config = dict(
    n_layer=15,
    experts_per_token=8,
    d_shared_expert=0,
    moe_layers=[0, 1, 2, 3, 4, 5, 6, 7, 8, 9, 10, 11, 12, 13, 14],
    normalize_top_k=False,
    balance_bias=False,
    tie_embeddings='early',
    optimizer='cautious_adamw',
)
Below are experts of layer 2 (counted from 0) of a mixture-of-experts language model. Rows are named router (the router's row for the expert), down (a neuron's output weights, with its number) and show model dimensions 0-255. Each number is 128 + 24 x the weight over its row's rms, rounded and kept within 0 to 255.
Before each expert's rows: a language model's description of what the expert responds to. This comes from a sample of Wikipedia text that the model never trained on.

# expert 7
It responds to: Person role nouns
router [123 152 119 132 140 133 168  89 163 136 179  80 117 149  79  86 105 146 113 131 103 113 125 105 109 127 126  95 111 160 109 136 147 134 120 134 167 106 121  98 153 129  95 121  98 155 123 166 133  96 152  99 117 101 133 180 152  90 109 176 123 122 131 133 186 135 107  72 142 149 134 105  96 110 155 175 117 134 102 146 118 118 112 135 109 103 154 132 132 105 108 148 116 114  77 169 151  70 109 157 128 128 125 124 101 146 116 149 103  87 129 157 127 145 118 100 139 168  96 173 119 143 160 104  95 108 140 135 138  91 115 152  80 166 119 116 123 160 108 146 164 120 135 158 119 118 138 128 109  94 150 118 154 110 113 174 144 132 147 103  93 135 119 146 133  98 134 113 156 102 138 127 141 131 156 155  95 122 130 129 142 136  89 166 128 140  96 154 111 164  96 125 153  77 106 126 103 144 137 144 105  88 108 140  99 159 134  61 141 105 112 150 148 133 130 119 135 120 125 111 129 127 146 168 110 121 107 122 160 115 117 170 106  93 149  80 138 107 159 125 148 122  85  97 103 151 119 134 128 141 107 112 138 123 116 153]
down1 [211 118 104 127 121 154 138 116 111 143  91 136 102 133 123 156 139 137 162 121  99 108 131 141 128 145 122  83 147 146 130 115 107 110 140 114  41 115 131 142 115 122 121 133 129 129 145 119 128 103 144 133 128 125 120 112 104 108 121 129 144 124  91  79  70 149 147 123 135 171 151 117 133 115 104 106 142 142 142 117 121 126 148 114  88 107  88 128  96 112 112 103 151 142 117 176 109 141 141 151 132 171 185 105 122 134 141 118 108 101  90 136 186 134  80 170 101 120 126 127 113 139  93 141 120 121 121 115 130 151 127 101 175 127 148  83 133 136 115 120 129 120  68 125 137 140 105  96 191 154 103 120 107 103 118  91  72 110 115 106 149 152 149  82  81 121 132 152 182  73 137  91 148 133 118 126 144  97 138 102  91 149 140 157 143 109 162 109 153 111 121 143 117 146 129 142 148 168 140 118 141 140 160 125 104 115 111 170 118 120 148  88 112 140 131 131 118 128 140 121 134 125 151 120 125 150 131 114  79 149 180  90 151 110 140 131 161 134 111 137 139 159  91 150 157 121 138 107 115 139 156 115 139 109 152  91]
down2 [128 129 145 110  99  96 138 153 120 102 142 150 118 117 134 164 142 139 146 123 123 113 103 106 182 131 162 162 105 139 157 155 105 116 147 112 123 122 127 143  71 137 149 149 124 169 141 126  90 148  86 134 135 113 138 110 109 102 155 134 138 149 173 118 126 131 102 153 143  97 136 123 153 108  72 128 166 114 136 132 108 119  93 135 121 135 100 150 124 119  89 124 160 125 186 123 119 120 125 149 175 132 125  94  99 169 136 101 145 132 137 139 121 139 112 138 126 132 110 133 127 112 135 136 158 147 114 155  78 117 113 115 119 139 121  93 170 133 167 125 130 118 157 139  92 139 137 115 117 116  94 135 128 172 116 104 142 175 142 152 153 129 177 151 124 146 163 135 141 111 124 139 151 126 137  99 154 119 142 111 138 132 101 104 101 161 175 116 145  99 158 154 154 141 174 144 105 145 136 108 116 170  95 173 133 141 167 188 133 133 116 153  68 182 147 135 137 154 134 183 141 125 141 128 130 146 153 105 139 116 169  54 119 139  47 114  88 122  97  90 128 162 110 159 127 124 122 118 112 131 127 105 110  96 117 105]

# expert 53
It responds to: Ordinals and counted nouns
router [127  99 146 115 132 129 155 103 154 124  83 176 125  93 106  99  89 129 122 103 112 110 137  92 138 129 147 100  96 137 121 167 144 129 104 102 127  96 122 141 131 124 109 128 138 116 152 126 163 125 115 126 159  85  76 139 131 144 138 123 106  93 157 133 185 136 158  90 133 118 134 118  82 103 104 138 163 139 119 121 150 112 142 114  95 145 118 103 167 124 146 123 158 116 111 134 134 136  71  97  91 147 124 135 132 141  95 113 127 120 129 186 126  95  71 153 175  87 137 107 184 172 130 124 109 145 153 124 102  83 151 123 137 135 129 133 113 142 142 162 102 134  98 128  69 127 109 172  95 152 129 124 131 120 118 186 179 148 127 173 153  97 145 165 122 162 126 148 112 119 161 139 185 133 137 109 121 148 134 121 122  97 100 158 119 140 116  80 127 133 123 114 121 153 119  90 148 133 139 160 137 146  93 135 129 130 135 180 114  82 153 139 138 154 116  90 151 117 142 127 162 123 121 162 128 117 146 125 165 102 155 163 138 129 141 152 117 118 129 138 104 132 162  98 140 139 105 166 155 118 144 121 130 159 171 106]
down1 [120 143 123 158  93 125 135 141  89 149 148 119 127 150 122 111 126 135 128 131 113 121 121  88 108 104 136 185 107 131 189 129 122 154 150 113 147 141  86 187 129 147 152 104 130  94 161 172 152 112 110 124 157 134 203 128 156 171 125 147 115 164 116 124 115 129 149 164 146 112  96 143 133 150 155 133 151 151 139 143 167  95 151 114 147 111 149 141 139 128 138 143 112 172 158 123 117 107 119 131 128  96  90 132 127 125  96 157 141 112 174 121 132 144 103 126 127 108 154 109 125 138 133 152 140 142 124 201 121  85 104 122 121 157  92 117 123  85 143 133 161 101 168 135 106  71 138 137 137 139 161 128 162 154 131 115 183 120 158 135 136 136 123 160 171 125 119 162 145 121 137 142 122 107 130 115 121 138 138 128 117 140 131 113  90 127  99 157 134 180 165 155  98 113 111  94  92  94 152  92 126 100 138 145 134 100 151 153 102 107 134 152 123 127 155 113 127 107 173  94 134 161 117 137 136 144 102 101 145 125 158 155 158 123  75 101 117 122 180 146 163 165 102 102 140  94 105 113 116 160 145 151 125 140 160 157]
down2 [134 112 124 134 120 146 120  96 123  97 130 149  74 147 123  97 148 116 109 150 125 122 122 135 109 178 112 114 142 123 129 113 148 147 112 126 117 176 129 123 136 149  96 157 157 136 134 128 171 100 112 140 163 141 116 146 144 141 108 118 160 140 159 147 152  98 133 139 164  96 138 117 102 180 111 110 147 151 148 103 158 126 183 167 152 167 122 170 137 112 113 130 153 105 107 156 143 104 160 120  87 151  99 143 154 143 158 102  57 150 169 134 141 151 123 132 136 100 148 118 159 143 155 107 155 170  94 113 136 119 130 152 126 194 124 125 112  83 109 111  77 169 134  88 122 130 194 137  84 123 141 158 127 122  92 109 168 154 143 152 129 105  64 130 115 123  47 183 125 117 100 135 100 171 115 128 106 142 132 147 141 113 119 129 143 118 142 158 109 105 131 131 108 134 158 133 146 114 132 135 124 101 119 116 144  97 128  96 139 115 114 138 169  82  97 145 117  90 106 102 111 164 151 137 148 143 137 105 119 120 103 120 105 112 130 138 131 119 101 133 121 147 109 134 103 114 110 134 135 174 108 127 122 168 116 130]

# expert 47
It responds to: Counting words, number pieces
router [123  89 124 145 114  99 130 113 113 118  78 150 138 111 157 105 148 162 114 136 146  77 157 149 119 115 109 126 160 108 101 121  77 137 148  97 112 117 126  94  87 131 134  76 126 127 150 110 108 159 136 169 109 165 101 146 111 152 125  99 101 134 151 113 110 118 148 145 144 107  85 145  94 126  97 121 151 134 150 114 121 151  99 145 131 144 118 109 106 176 103 157 114 160 130 123 163 123 111 162 136 155 142 137 142 127 128  81 158 141 132 143 118 102  93 142 128 108 125 148 125 121 116 120 134 149 151 119  94 107 152 141 124 121 115 102 122 147 126 135 121 135 129 144 141 125 164 119 163 105  85 143 162  84 181  92 110  55 157 122 159 133  95 171 152 113 112 134 184 107 101 133 131 140 129 155 111 147 160  95 127 144 100 150 171 127 113 126 110 133 127 159 147 137 171 137  92  80 132 108 166 124 101 131 153  77 146 168 110 126 134 107 122 128 148 132 131 141 154 130 134 175  86 111 145 119 173 114 148  91  63 127 145  94 138 136  96 140 113 107  96 131 121  81 172 103 111 124 131 145 108 105 116  80 127 127]
down0 [151  94 101 158 172 121 148 122 109 114 114 126 106 135 154 137  98 103  91 144 108  94 111  93 130 143 127 142 150 160 117 131 161  96 150 132 119 137 144 109 117 117 130 105 145 162 156 132 112 142 121 121 125  99 154 127 131 124 128 143 149 135 106 124 177 125 106 101 122  97  90  93  94 115 184 111 119 162 118 130 162  81 121 110  99 133 125 175 155 128 148 120 139 130 144 106  80  79 153 153 117 108 137 131 156 154 119 128 120 148 101  95 217 109 121  87  58 111 136 117 113 127 102 105  99 171 113 180 116 108 131 141 114 119 109 162 154 101 116 130 137 166 138 118 152 122 141 150 146 123 143 128 139 139 103  89 164 145  82 132 110 113 123 105 130 125 128 162 106 133 168 106  90 139 117 117 155 145 137 108 131 149 114 161  96 153  98 126 138 154 124 116 135  54 149 127 149 101 146 182 129 144  97 108 101 119 147 148 132 126 141 112 141 155 125 112 121 146 107 146 124 106 103 167 106 175 111 114 117  98 160 118 152 114 155 103 155 164 128 134 115 177  94 141 183 117 131 138 126 102 142  98  80 121 136 136]
down1 [119 143 165 106 141  66 142 107 131 145  85  96 166 136 132 105 118 166  96 165 154  79 124 142 119 113 134 142 112 125 124 130 103 137 125 121 203 124  92 125 145 131 140 111 118 122 148 151 110 149 119 157 105 123 176 104 132 162 145 160 112 160 134 137 143 103 141  94 124 124 124 131 103 103 129 131 149 163 100 135 117  90 176 128 121 156 156 146 145 140 158 153 131 126 110 156 105  72 158 161 124 110 106 119  97 147 127 140 143  91 125 137 106 151 135 111 130 151 168 112 151  54 142  79 109 123 112  93 109 134 109 103 126 165 109 134 129 124 136 173 119 139 125 117 101 142  86 129 120 140 120 195 103  84  74 122 166 127 104 102 113 110 182 152 124 107  71 132 141 104 119 174 127 135 121 141 133 143 141 133 113 141 135 113 158 195 131 133 135 138  87 126 131 187 157 112 108 133 100 120 148  94 131 140 134 141 116 168 156 130 116  93 114 111 131 140 118 143 149 124 142 119 152 139 127 115 174 121 148  82 171 109 141 123 152 159 150 103 120 133 141 126 147 132 109 160 112 110 132 126 122  93 128 106  94 136]

# expert 3
It responds to: Possessive and connective of
router [ 95  96  82 147 127 175  94 151 144 147 120  98 131 165 147  79 101 121 132 149 141 119 170 125 134 102  73 152 160 110 136 101 152  74 121 115 163 133 119 132 133 126 110 130 160 137 136 107  87 132 156  92 125 174 138 151 109 116 143 171 134 132 116 149 145  99 142  96 123 108 115 109 138 146  85 134 175 113 134  72 151 159 142 107 127 115 105  95 149 128 126 113 131 125 135 159 127 167 121 129 158 145 107 139 107 160 133  93  82 137 160 144 123 112  78 131 123 143 120 131 138 121 164 163  78 133 170 121 106 118 114 105 152  88 125 159  89 145 140 160 103 118 109 187 129 147 143 112 170  97  81 143 108 123 160 136 105  93 139 162 114 125 109 125 112  97 161 133 116 148  90 145 141 148 110 120 131  82 135 148 124 115 112 148 176 142 155 145 120 115 129 191 164 146 144  94 158 130 148 115 145 120 139 115 133  89 106 116 192 123 131 121 103 113 137 121  99 149 115 107 140 110 105 132 109 151 131 126  95 109  98  89 100 114 162 129 126 165 101 117 160 108 128 114 122 168 149  94 118 134 123 145 137 112 110 115]
down1 [136 127  83 125 111 121 103  96 146 162  98 142 125 132 124  95 127  80 159 125  84 157 119 131 145 118 119 126 140 110 131 141 176 141 134 144 136 122 166 120 155 127 123 106 102 170 121 127 156  90  88 120 127 136 187 149 137  90 170 121 177 150 142 126  97  97 142 177 134 112 124  97 170 105 116  91 126 120 147 171 125 144 142 142 114 124 135 144 114 146 103 125 103 139 129 143 161 118 126 141 111  69 119 139 150 101 119 129 132 117 155  98 111 128 152  87 136 111 111 142 123 117 118 113 154 130 125 101 140 161 104 108 120 124 153 112  89 108 140  83 122 131 116 130 163 180 123  93 127 139  65 208 130 128 124 160 100 123 110 132 126 123 131 107 141 123  99  93 120 103 157 112 105 139 124 124  96 164 121 176 165 165 133 117 193 141 145 125 119 138 146 147 156 119 153 101 169 126 131 107 133  92 104 125 132 134 118 122 118 138  85 166  92 122 152  95 128 147 112 134 102 149 165 118  92 132 103 107 159 152 121 131 115 143 106 143 143 105 149 123 103 118 187 127 144 140 151 168 129 151  59  97 132 105  91 131]
down2 [ 87 114 163  85 127 172 142 143  99 106 158 114 109  89 143 133 142 151 117  94 154 141 141 153 134 115 138 113 122 100 116 110 142 146 115 147 116 165 164 147 103 122 138 109 154  78  81 176 161 111 149 116 142 169 179  98 123 142 101 180  89 124 116 142 137 152 139 143 102 108 112 142 124 126 134 112 154 174  94  86 115  77 149 130 165 128 109  84 105 126 101 112 110 157 122 106 111 113 119  69 143 147 117 114  88 142 121 143 141 117 130 126 126 155  93  69 127 131 172 104 135 112 128 128  87 102 155 135 163 123 113 133  94 159 143 153  97 122 107 124  92 141 138 121 100 121 120 129 147 115 134 103 125 119 145 134 117 103 145 154 154  86  98 112 170 120 128 131 188 169  90 109  91 118 122 169 112 165  86 118 141 141 118 148 160 122 118 107  99 156 127  99 143 145 141 103 144 108 144 155 120 141 107 116  92 150 137  96 110  94 106 131 153 142 125 135 104 153  85 132 129 125 113 119 109 145  91 135 112 117 106 109 167  88 139 126 146 141 129 102 157 131 131 114 149 123 164 111  61 143 146 142 137 134 158 163]

# expert 61
It responds to: Table header words
router [122 116 145 142 131 169  97 138 147 136 132  94 181 134 143 109 164  67 155 147 123 142 110 113 153 153 158 155 107 153  97 149 144 152 142 161 116 131 103 129 129 111 113 140 160 125 149 124 141  90  86 150 100  98 124 146 147 160 133 176 135 158 159 122 120 103  96  87 134 156 106 153 113 166  96 101  87 151 122 109 153 114 141  81 148 113 152 133 135 178 163 133 127 154 129 124 103 104 105 123 107 103 125 102 109 113 145 133 107 157 123 162 149 168 158 135 162 116 144 124 103 101  83 132  96 194 122 125 112  91 126 121 144 115 128 136 118  86 104 107 130 141  98 151 119 113 111 166  98 156 155 135 124 108 119 148 102 139 117 159 152  92 132 119 114  95 143 116 144 136 139 105 157 110  91 162 115 117 127 125 119 139 139 130 116  85 154 117  75  79 141 113 140 121 143 111 160 113 143 189 103 141 121 148 139 112 136 166 123 134 119 114 157 111 131 138 127 112 112 157 121 153 134 170 126 160 180 100 132 153 153 160 155 101  99 121 125 118 161 113 126 159 128 137 172 131 102  82 173 102 152 181 113 145 151 151]
down18 [142 143 117 146 122 128 111 159 132 140 129 131  47 132 164  92 103  89 118 134 138 108 108 115 118 148 110 146 125 128 118 110 136 134 103  89 171 126 106  91 111 132 158 140 146 120 146 129 182 103 118 121 136 147 148  99 116 110 134 143 100 152 130 136 151  81 147 148 116 132  99 114 155 102 157 155  95 117 121 136 113 177 145 116 145 125 140 118 161 103 124  98  80 118 131 138 128 143 115 113 125  92 151 142  80  97 118 129  66 109 166 127 155 180 100 142 111  86 131 119 136  86 107 123 143 169 141  96 138 129 142 110 101 148 122 129  88 129 156  96 114 176 154  95 138 174 149 155 134 105 119 105 114  99 141 123 109 176 143 165 182 106 121 146 131 121 141 128 134 157 150 161 131 155 114 126 135 128 118 158 156 150 140 150 143 103 187 142 103 157 130 140 121 134 160 132  96 164 163 164 107 134 108 147 183 103 155 125 105 112 118 173 131 115 165 137 110 125 115 140 107 109 115 140 106 155 126 110 108  82 115 113  79 112 168 160 154 134 140 155 106 131 119 129  90 152  80 122 138  94 120 153 114 127 166 109]
down19 [ 94 165 166 116 156 112 122 134 116 135 147 122  97 112 164  94 128 124 161 135 118 139 103 151 125 145 116 171 105 127 156 108 129 134 116 174 138 134 161 138 138 141 103 126  98 143 126  59 139 131 151 130 167 141 152 122 119 126 121 117 124 130 110 183 121 143 104 114 148 112 153 159 141 132 120 107 126 157 150 133 126 120 144 129 159 128 178 113 169 133 127  81  48 163 117 177 126 126 149 140 145 155  96 159 126 117 103 117  98 111 137 102 140 109 187 153 144 110 167 116 152 171 141  97 133 102 153 101 151 110 121 130 132 141 150 101 136  83 143 110 138 100 140 127  98 111 159 137 138 126 100 132 127 168  73 110  93  84  89 130 132 138 120 140 160 118 162  92 109 141 120 103  70 138 164 139 165 123  92 100 153 143  89 130  97 119 100  84 112 126 120 107 100 120 149 117 110 118  95 151 101 117 173 123 132 117 142 119 129 116 151 171 132 145 114 121 116  96  83 125  97 107 121 107 132  90 104 130 144 115 102 134 123 102 134 135 128 177 158 100 158 158 109 141 139  92 138 144  68 124 139 113 105 129 125 169]

# expert 44
It responds to: Punctuation and quoted words
router [138 128 107  84 132 132 109 134 140 131 127 119 119 124  98 135 140 129 112 139 112  90  92 150 100 113 120 124 148 118 140 109  94 103 133 143 150  98 142 144 124 119  85 172 178 144 138 108 136 115 162 131  99 147 145 154 163 158 108 148 120 133  82 143 115  96 105 119  94  99 125 163 157 168 122 162 169 116 109 121 153 135 168 151 111 158 106  93 136 128 165 172 120 139 146 142  71 130  90 115 154  92 128 166 106 129 136 104 146 157  51 141 106 142 144 125 126 166 117 101 145 145 120 127 107  93  77 122 136 112 109  97 110 112 122  90 126 114 121 127  85 116 176 142 133  96 102 148 172 116 143 119 127 153 130 124 101 140 103 138 120 141  95  93 154 131  98 107 107 157 125 167 115 151 156 183 183 114 111  99 132 114 161 131 114 130 140 145 110 129 177 141 158 102 117 114 134 159 151 122 135 109 114  70 109 156 133 143 118 146 148 113 110 116 148 151  92 154 118 141 128  78 140 147 148 186 105 163 100 126 100 115 114 119 154 114 118 123 129 147 110 144 124 125 145 120 121 165 135 161 189 157 160 144 150 132]
down3 [152 145 102 131  81  95 123 133 118 147  86 169  93  97 124 125 131 129 156 149 142 117 117 123 122 146  93 138 136  75 135 102 114 140 123 122 114 146 137 131 124 173 104 167 146 139 169 140 141 109 171  77 109 117 133 130 132 115  92  90 138 143 143  87 145 112 109 153 134 154  93 156 126 144 101 126 142 138 151 160 155 115 127 125 121 113 168  96 118  71 161 128 126 100 159 133 138 112 107 145 102 127 118 127 114  61 114 121 162 137 156 111 110 124 169 143 163 139 106 154 131 132 139  95 111 191 125 116  92 107 161 148 125  99 142 140 121 102 154 117 123 119 114 131 125 108  88 147 133 131 126 109 123  98 161 119 116 155 137 143 152 126 115 129 163 150 132 132 118 124 119 179 145 144 114 111 115 170 128 144 121 154 159 157 140 132  93  95 119 107 119 155 107 179 169 135  89 161 159 139 104 133 146 149 131 169 134 127 115 181 126  73 139 114 119 128 109  95 193 155 136 144 126 123 154 104 161 158 178 124  92 130 122 108 113 127 160 142 159 116  87 158 157 109 163 130  79 144 154 121  70 134 137 120 111 108]
down4 [ 80 121 127 100 116  97 162 122 148 117 118 144 122  96 117 116 136 102 142 110 157 134 132 105 113 137 147 147 137 115 129 151 133 165 114 130 144 109 144 192 118 133 142 114 158 129 141 177 156 155 121 115 166 116 131 149 128 110 131  93 161  96 136 151 150 152 125 153 119 134  90 180 150 130 141 125 122 133 144 105 141 136 151 148 164 120 152 127 154 118 170 134 144 107 130  83 100 140 147  74  99 102 100 122 171  96  86 126 184 103 136 102 103 113 152 109 136 102 117 110 129 122 167  85 187 104 120 119 148 148 142 133 126 129 138 122 103 128 151 127  98 117 149 112 131 148 128 113 118 131 116 103 147 101 146 161 121 172 150 125 171 110 122 147 129 107 121 100 172 128 176 167  80  92 130 160  90 121 108 118  91 119 135  72 150 135  85 147 139 107 139 198 120 127 113 130  89 102 145  91 174 100  83 126 125 149 112 131 152 134 118 132 105 164 124 156 164 112 128 100 107 153 113 135  95 147 141 147 121 123 137 169 136 170  98 118 163 130 137  97 126 164 180 140 166 126 167 130 132 120 111 139 120 127  92 119]

# expert 54
It responds to: Word endings and table entries
router [176 147  91 105 113 117 105 126  97  91 146 134 127  74 161 117 130 161 101 132 107 115 163 159 139 150 103 153 125 163 162  81 129 113 107  78 122 100 143 128 102 142 137 150 130 150 129  83 102 168 130  82 117 133 130 110 153 134 154 146 139 143 174 120 114 116 116 106 149 135 178 119 128  97  98 124 145 113 123 175 161 130 179  95 117 116 106 129 130 122 104 149  99 141 143 167 143 126 171 125 154 122 114 135 122 156 143  94  95 175 153  90 122 148 127 116 127 155 104  87 144 142  88  80 158 119 109 168 149  82  92 130 138 122 165 110 160 133 137  98 121 136 152 123  95 151 164 100 142 127 159 135 138  98 126  72 120 132 118 128 156 115 108 130 107  88 153 141 132 110 141 111 140 111 116 129 159 119 165 163 157 107 111 128 141 142 108 117 166 146 110 138 172 130 153 143 145 151 130 158 109 121 150 156 160  71 135 157 111 142  98 149 132 186 114 160 148 142 129 133 100 109 110 142  99 132 135 104 107 123 150 100 110 115 114 124 118 137 130 116 116 122 120  96 160 106 100 137 147  95 125 137 125 103  52 145]
down3 [121 123 143 145 160 113 167 139 130 102 129 153  74 127  97 133 154  91 125 131 129 130 135 161  89 117 115 144 164 105  90 145 133  90 107 116 122 132 168 119 143 113 136 127 140 140 111 115 153 140 160 176 129  91 128 114 122 134  92 117 153 151 140 112 130 142 150  74 103 104 139 130 160 101 109  93 166 128 132 161 139 159 140 154 103 143 132 148 183 133 116 103 125 138 128 148 117 121 127 164 124 141 129 107 161 178 180 136  85 146 106 150 126 183 135 122 155 117 129 144 118 126  87 170 138 160 134 124 123 121 100 130  97 114 124  74 133 111 144 112 137 149 109 121  92 134 141 158  93 171 112 114 171 108  98 142 132 135 118 121  81 103 120 113  85 142 125 166  79 142 196 145  88 162 145 104 147 139 147 128 119  82 133 146 141 134 127 149  88 165  85 126 152 103 109 119 145 136  85 157 121 137 109 132 143 122 147 148 143 125 120 182 152 165 119 137 142 182 104 171 118  96 163 162 124 165 148 119 138 136 134 151 116  90 130 102 106 112 107 140 109 149 108  92 113 130 120 151 161 113 137 132 143 167 121 165]
down4 [ 92 109 125 145 159 155 143 143 136 151 131 136 158 106 102 135 123  78 157 175 105 151 117 117 114 128 131 150  82 149 136 113  97 139 138 138 158  97  95 125 128  96 143 147 138  85  94 118 140  92 151 138 139 110 138 149 106 119 103 132  93 140 127 112 136 132 121 107 139 123  88 163 132 139 124 141 144 158 114 168 169 105 155 118 121 104  86 147 140  97 137 111 171  95  99 145 148 144 132 167 141  84 166 151 189 161  87 148 156 128 174 113 112 144 131 145 154 159 101 133 167 123 124 113 117 127 102 107 115  94 134 166 105 139 159 135 144 151 109 100 130  90 132 148 128 154  99 119  96 185 125 183 109 145 144 129 163 126 105 138  94  82 146 138 136  92 143  80  99 125 133 122 124 168 108  85 132 104 194  84 137 122 106 129  98 105 124 143 114 131 128  90 135 171  82 142 126 149 151 146 155 149  97 112 124 140 166 128 172 129 108 139 139 153 130 137 104 161 127 160 148 152 122 114 141 134 126 122 152 173 147  97 101 128 136 148  93 141 121  91 104 122 104 165 127 129  90 156 139 113 135 112 126 123 102 154]